Experts of a small language model.
Size: 10 layers, width 320, vocabulary 15393, 44.2M parameters.
Experts: 24 experts in each of 9 layers, 160 SwiGLU neurons an expert, a shared expert of 128 neurons.
Training: a variant of Adam for the experts, 322M tokens, 4914 steps.
Below are experts of layer 7 (counted from 0) of a mixture-of-experts language model. Rows are named router (the router's row for the expert), gate (a neuron's input weights, with its number), up (a neuron's input weights, with its number), down (a neuron's output weights, with its number) and show model dimensions 240-279. Each number is 500 + 40 x the weight over its row's rms, rounded and kept within 0 to 999. Numbers have three digits each.
After each expert's rows: a language model's description of what the expert responds to. This comes from a sample of Wikipedia text that the model never trained on.

# expert 19
router:449500442471436442428517573532491552485562427483478520536489601480560576541497481464473516526454516570436504520562488527
gate0:492447493529505508519449518568506483516496487395468527521450422486456503537500495540541559490459537491526516497510497481
up0:513467481489486451468446639605507521521537499473469551476455523530464499553570427507543506507470522491523503531525512540
down0:505535503481466498501481477502458541430518516527526530546521462522491548560509528516481506506498569465455421555508472443
gate1:518495593504467471456560482475522517552486466435518507560509491553458525475515515539401491507551501547469595454441492408
up1:488516577533427530508524455443652577438524526488518532532462501522522450496524501512512420475551581462453582497521574503
down1:461500573520450542441530489509464506508559488433450480413496465527486515498495481474536494588539551483455601554516540493
gate2:536455586512483530414505563520504516482503503554448504526542478446490500496475573495467540498508442542479453492508562496
up2:472548424509515447552539535475524415475526543470491485472460538519460477512507426515504494483535556523447475488481469624
down2:466572530530476496553490502491513509457484478565469501452472590483444481411467492499496504500434489522512541524478559510
gate3:451519488493504458438471472459577469476526461470478467526532473510446519535485510414501487497512492502528507501471544515
up3:509602492461505447456515526514538516466519447538509477517446474472471529517438546491582460535536443491449480515540509527
down3:458532469500493485450439448439432483505534454506449485434475492509542580490511490505517452443460513572476498482522455518
gate4:516573522586433537534451545522594483455500515442552517558561583501514453465521518479481478496479496532510468476566497471
up4:472521549554479502471512489491485529416515462492507563489488507462506534496477525521481464478523450495435549525484499463
down4:467495450570506538445509458560507493511499501500572507511441536523459473443521486505544428551469490561517513507475478486
gate5:485492546425487502441485527503516457506480470519569530516472566495521502558501501481471440502459447552437496489512548464
up5:480594492486454470435508410502547493470542468466512523432454506486417531507529459454476483562507435553502543444499453476
down5:471543559416555494532455473484507405500499529464546425509509510524431565483567471518492480428487549487517488425479452540
gate6:530530500500506483510468543538521587529532535455507481470482550448463483523561550545451432500460491513526469495524478395
up6:493486486545507467458453528485544466465521561472481471479552515512515518444483508494455469499513464549497531532411483540
down6:491480520500563404486551443466560491570547481435488532472515513529502516437442460593495495503505518502541447527481453466
Description: Direction and measurement words. Direction and descriptive words (south, north, top, right, music, guitar) and leading digits of decimals or percentages in tables and specifications.

# expert 1
router:500475558492533541532558509471538585474567489550490493546417545491488563513547560461521465516503536499464560488447480569
gate0:468584566500527518514502511471562457477554482506457466472446462474439535572503514498472452445508530411492422470533517476
up0:446481589508383516511452501526539471451543499546470471443521540518483490492426551510518467528519534481497525472463483528
down0:503441459499483546533491498505478525439455526471458521536527459528494519534452467550526466497509435451450531502487510532
gate1:558475490533440488466550490467434504453533510522472503528441562464627508443521437500449447507512497502505473489535500524
up1:567511484496538557506495470495514467551478516566478552491487519501455588491480482458513500447514468494482540504464516500
down1:465562563487445456471501497417436472559512560615531589470575490404490495552486398455514509570531558456486509455456531441
gate2:480511539533545405514521508484573468616397460506470489451458448478475435514567535464460437457548485466564448476484470500
up2:466503433506454436496521454545574575503507456501545420509462424495479539547484574484451525447543462457499446553522526514
down2:461495478533486443487491503549424448512445458461565471540447527512579506519456465530522536551507476542489514528458502544
gate3:488555453523490503537503489489446510422506554475480458569379511463493505505482519557488553555578370505518591538517561545
up3:503479501488457495509476444480555475512486498477530545536575487529504445502507481476562448478533528558479496476479399502
down3:461469523509477550483555519543581465511499569546576545495441424435468569476495544468501471514450467538555482467525512556
gate4:542534557478552456494558529467513523494430505484444467567453460418498507520451528480430528577466512513426504488557500448
up4:520547506508509505496460538413504573544477514490495486534471484491498615527496529458457525609432496565521559471489488510
down4:483466483594510443525571542548509513527464364502427545494505535500556528530561493472481492439513522541494426448526472486
gate5:424470574533502568465406477530478490485489509515553456514474479513471543403450538547499506561509525524494542494465520465
up5:440464527533470472453499523539532514525587460516440487490513490494533498452509545446556454521483457541561522500444423541
down5:356514438499455543569424572588518544552543464585466574455518552379527506506490592510521476568460528478491536479435538597
gate6:540496504499381431433523449467485536593526540477485487502455503476484545499536602460509553485539461524515522470473498559
up6:505506528475456534523471532486467460446520498537463447491528463552493469468448486581562500515421519536488444571483544488
down6:459591479434546512522485529454505525447492538499516535559518431519518473525454438553512503490465551473452456507488461432
Description: Word-initial verb fragments. Short word-start pieces and verb stems that await suffixes like -ed or -ing, such as w(onder), chang(ed), Add(ed), land, pass.

# expert 20
router:511516600559488507570494516530465478511497609526477538498473396519545507520523528478471509489487511398423466409460507488
gate0:514536519425496462514579473535512515437481462481573514499531572497537527404444518581508513496490467492495554477592469525
up0:545421496565481473489473433449523469454513480508530416518517464540494455542529503495464474554522488542464486586482530515
down0:544486473527519485579432485407487477433564468534577522574498449526518524509559526498466462520516502522529454524476536468
gate1:472524509520532460471534468514477472473489527589526519491457503499527508506470508542482465566524549497509592445501564472
up1:434511470538517475503495610451473488520475440456482463519475485499463488532496423542518429446508477441527389505518450487
down1:485504532476506480539501463531477530500532458418533449472428516472488510537486523374519591474539508560511555412572418478
gate2:504475499516486433460507523464479537448454413484456490436562568507608498504504501539525541480535475468507486496503511549
up2:518477560507482553545485541473504538531419416513532464506518507486532469496522452469475408467512448485422428489525439488
down2:440460490519420545468530389532477552533561448489541474453514498512547525480485474468487496530562426497532515518472454466
gate3:498440524525435459539475489489511489527472506551510487542529542542520483493500538562519425508432588465509524500434500523
up3:429526464529471539525510525506514485485484484516514536408559487546455560494542505465423545528507497527495537465503518552
down3:529455453523542522513501526486532549536474426480469448455479509497518539466503433492402502476494525535540484498523534403
gate4:448549469482447441521413505408578581497547481549462461547516539508496488489536534523474507460519522473476500493516534448
up4:522473399423508444451504515603449542522475561448513568457498429508476592532485484518528553569437506514548463453448474511
down4:599456549489498445494490542526481512540515517505534534532437389588481482479563556512456513452510498494488475495482574553
gate5:458486492468501473567484483517483553487498489510484467474533439510463549437508547500527499561497433414483512518453566412
up5:491492427579533450479502514481515524509449472531590460503540507417563475552503514451538507495502495490485461513520452505
down5:416530466491480412498492488553448504508437517460518499499540499444473471518508574511467463518445451509555550461444501444
gate6:546526567533494415532510494521483553529502395484516470480522569473585519515434548566473529508450540447459580491533541430
up6:519609567534448518515537461507492509542509373469518473513513511518534476460467523570544517526567501510508582482494502476
down6:488500542575461496477516517475514562456574491543462502514529473481510531480426460465516523555489510473501501526477440540
Description: Article a and B/A onsets. The article a, as in of a, in a, and word-initial pieces starting with B, A, V, L, N, often in taxonomy lists.

# expert 0
router:511453507431502523445449429502481543516527445463444565535485462546526410521480538470447486475475550526520475558496525516
gate0:514475538488513512458501525455444551456486512520448465541524453409540516473540454537473556525552455546528531543514464526
up0:453495515497471504575501456489507465448465430524567515489505506588580478503503531523526494513468469462471454498576490505
down0:557519576534515532505521452497474517523484487527497501501507531544508521518432560400467487447522427544537526462532541495
gate1:488475560491447498504555451558505506447556466452460405498457459430568509488452531441500519464481436492513471508508518488
up1:494585492578470487512454492520535460453475491499528466458472540521612525504495463540528513470499518530433503509533507515
down1:512447440489476478586486432497494604504482505520601473434485489536522523461448538474391525427584419506490511475497518525
gate2:580503479474499489482453548465508428521500487528499503482415507422443459517478487438493509440575505460555542508481489455
up2:449493477484490560485499590506509463497507435452511528533498519453472492515400458499513471438573463432503548416487483435
down2:494507483533487501513515476463614442512576529460474546476553511492532495509460471559479574513525568445444520482497503525
gate3:479481495468442469480556545411546532480514503542471423439502530426447553538464470513441479452506524571467475498522465440
up3:504488502502494487531503482513396527425441462560522528562543512507493487449533512478533494518473584468527475445481604554
down3:484491532458529545490563509544539557506425484505538532492496485520455503366500559463488497458574494492473500541490555573
gate4:469525524483413550573503461446502500513504524435452445621551510506499447517457505502485463496461494579523458492543496525
up4:493577532477560454518489507600458560469518606491524471459519514558458440516514462562493533420516523517545424588512506517
down4:500481564501463486540497545496545500505542433475461504527517471395461495533508455418435479486539469541516475478485523541
gate5:457491456483555527528467486542550537507505557468536555505522534473483494466502487582544616454547507529502507477517522493
up5:529561468505454498460461541515509474579480519443508499522519465574586502451503563472509551482532443473502497505489579509
down5:546485492503523493531508501536485471522572501448585491547495494541392513473473549540414526521455533537539527489524498520
gate6:482500577516508441453502506503466435441571421446456517531438531499489492566489507510587552444549537436576509457503455472
up6:472413561519520432442505473519513519474523494478505512595539531499476470531483505550506578460522484449474558442528500496
down6:522525435508500544527490564564536492528499439559491594504459499473453544480461456541530435462553521523538465502520514529
Description: Place names and coordinates. Place-name words in infoboxes and tables, such as Montana, New Jersey, City, County, World, plus minute digits in coordinates after °.

# expert 6
router:480532549518494447545518519530475536563466421503445474504517576559524490555500453483502492482537479457511490521492523467
gate0:525529486470486562523482512523496604442565486488470432509505444485496492487522561487512493509520472441474497521544491526
up0:443475545467504553530545524424469567517534402450538512580545542482569449543450468522500530551466473476494479513523477524
down0:461442472496524550451446498440477475511538404439463504496542433474548547539526517538478551521447492500517475570485459542
gate1:502503506510469491481528515531497481523516522452425512480418590427564377558472449561474471501494527557499482525517479472
up1:467541480484519515503497432451510510520526532424578507445540438509419527521509539511508560447489507519519515467481506546
down1:508474515490546492546557512512553532435565492440402468502424513475515535505468495506466446524434538506572464486515552515
gate2:560500436537438422503554523517491522455490469500473504515543498495455463486511581562483545489479491526433534472513468443
up2:586462520480502480490495484560468512502475507461476503494441495538466510494441545512528509592456483541502494495489449550
down2:496451518585545571487510518502453453428500464535526479495449592481467454492471565494510523541510557548532518455455444475
gate3:470539579523543443480543474557553476437457566517509453450507519468458490481489418528535498549463474570522528518492530518
up3:489542452489532488496571447505423522503497505503505479490522477518510484453453496496495528445528418510513467581496501507
down3:554603463548521543470515500596476489517459572423480527502454509447507538523510505484454540500443475473509510496427492558
gate4:524441540507478500436541439513449516539504488483572543486463458506533549471456469427454494490507485480536531492479502458
up4:504491514491463511506544521479417483475490609445497536471505485494429552513483475532514420508502536537596464522473569448
down4:470472515469501490579527524478543534449498575498527486461426530572605566409464488447498596516483525468491475476453526509
gate5:471487539566476469486520522449447580431470445559509414483508518485442529536449523468560512503573510465476484532525546523
up5:486574449505538521520500524446496493455496389524494479487444485533476500497457493544530536554542492537516486524542469551
down5:531492483476460490452478485526484534557488435523481536588508506538459557570539475451572470502483496455477474492499515413
gate6:499498535478543446515544499420485519466502538498552493591542457530497538479535532397441466374462495511547591505478484462
up6:470498519529520524494507522425397523499509430487488438548563461520550501544442527410553521496557496483500513566547486471
down6:488555430520523507487573438496401564505443516571531547535527517542429492498498456558524568520485501482515468537540545546
Description: F and St onsets. Word-initial consonant pieces, mainly F, St, Th, Bl and f, often name starts in tables or lists, such as F|abio, St|auffenberg.

# expert 5
router:538540427466499470484526470479475500514567518530520573587464517498503482548470405447509438577478440537465466463560508481
gate0:524472499514452480490449475534528489482536493468497453547462448510567439512580542532577505533463472512454521524456528507
up0:495513477526482517462486417467581462503416446561447472471450482528490506517504523502554522464527465529450511541471441516
down0:580438429536382487536534524484451453456566547410478519525506465484607492569504577513523483526509470507452511519448534502
gate1:523479458535452502489488453535548480553535543540499513551438471513518473452543544557430436561462590515534542527550497422
up1:555475452459502498423534562502581466430503474554557503499480481432577481559491461536431513487481411522489472483578549519
down1:482540502451544512490467482498508568506512484501539522526585495490459566596522523497502556456474417509432499548502482462
gate2:521487470508553452555613404563532501585510482581411486592489484545474484532537536506491472463514465523536465457475471455
up2:466510473404542481478453507483516505457436507456493493468578501507525469449520451493513530469481550491480555543510529515
down2:420521462508512453508476399545562393438504453389500510467529414513555457509509483572486514528525539499463560566493464506
gate3:457533516432528554526457509513549547462516528478514537454581500541495516509583498502460522480498452431467534487505480456
up3:483565393518478468523512464439538562481465495461515460468592529501495539496491519541482482553497482535518444477505498448
down3:485505481395496517439463472433485554477505508551520487525528578473493539533535469481496516547504489514449520535569472508
gate4:453529519532477498495544489523487451552563407536487446493440501518479502514512522481542528522481515431507551455538501482
up4:528484484433558455480480529460554533468487524487460532536493553532472557575524443480458474513481561539463497528458489510
down4:488479499493541444535495465482514487476439538479423486553531570495484473475503564462449559503500498491491536522482480460
gate5:387528462511489524470542447421483487526473519360550479493512573475550467517504520448512458481535502593513497457485468469
up5:476544565486514540516482509543476525486447456425518524503486490514508469461468448496514470535411502506488532375450525508
down5:461435447501557402490573496456543465529520557504480487475501541561497492421507521535511526514473555500532458514405486545
gate6:477509536436467484452456554559536468557557455558454416488535504457520542528526485598527564585562472437447592484521534519
up6:505472450544499526539600466444527508464484605532499497509471404548437471443471524480542456434436547511512462410479529478
down6:498470496460526546551489513529518424459530467519465494507375554512447531484523518460551556527478490505483559532526449462
Description: Capital T and C. Name-initial capitals, mostly T, C and Sh, after table pipes, commas or dashes, as in | Tyrrell, Tokyo, NBC; also pieces of transliterated text.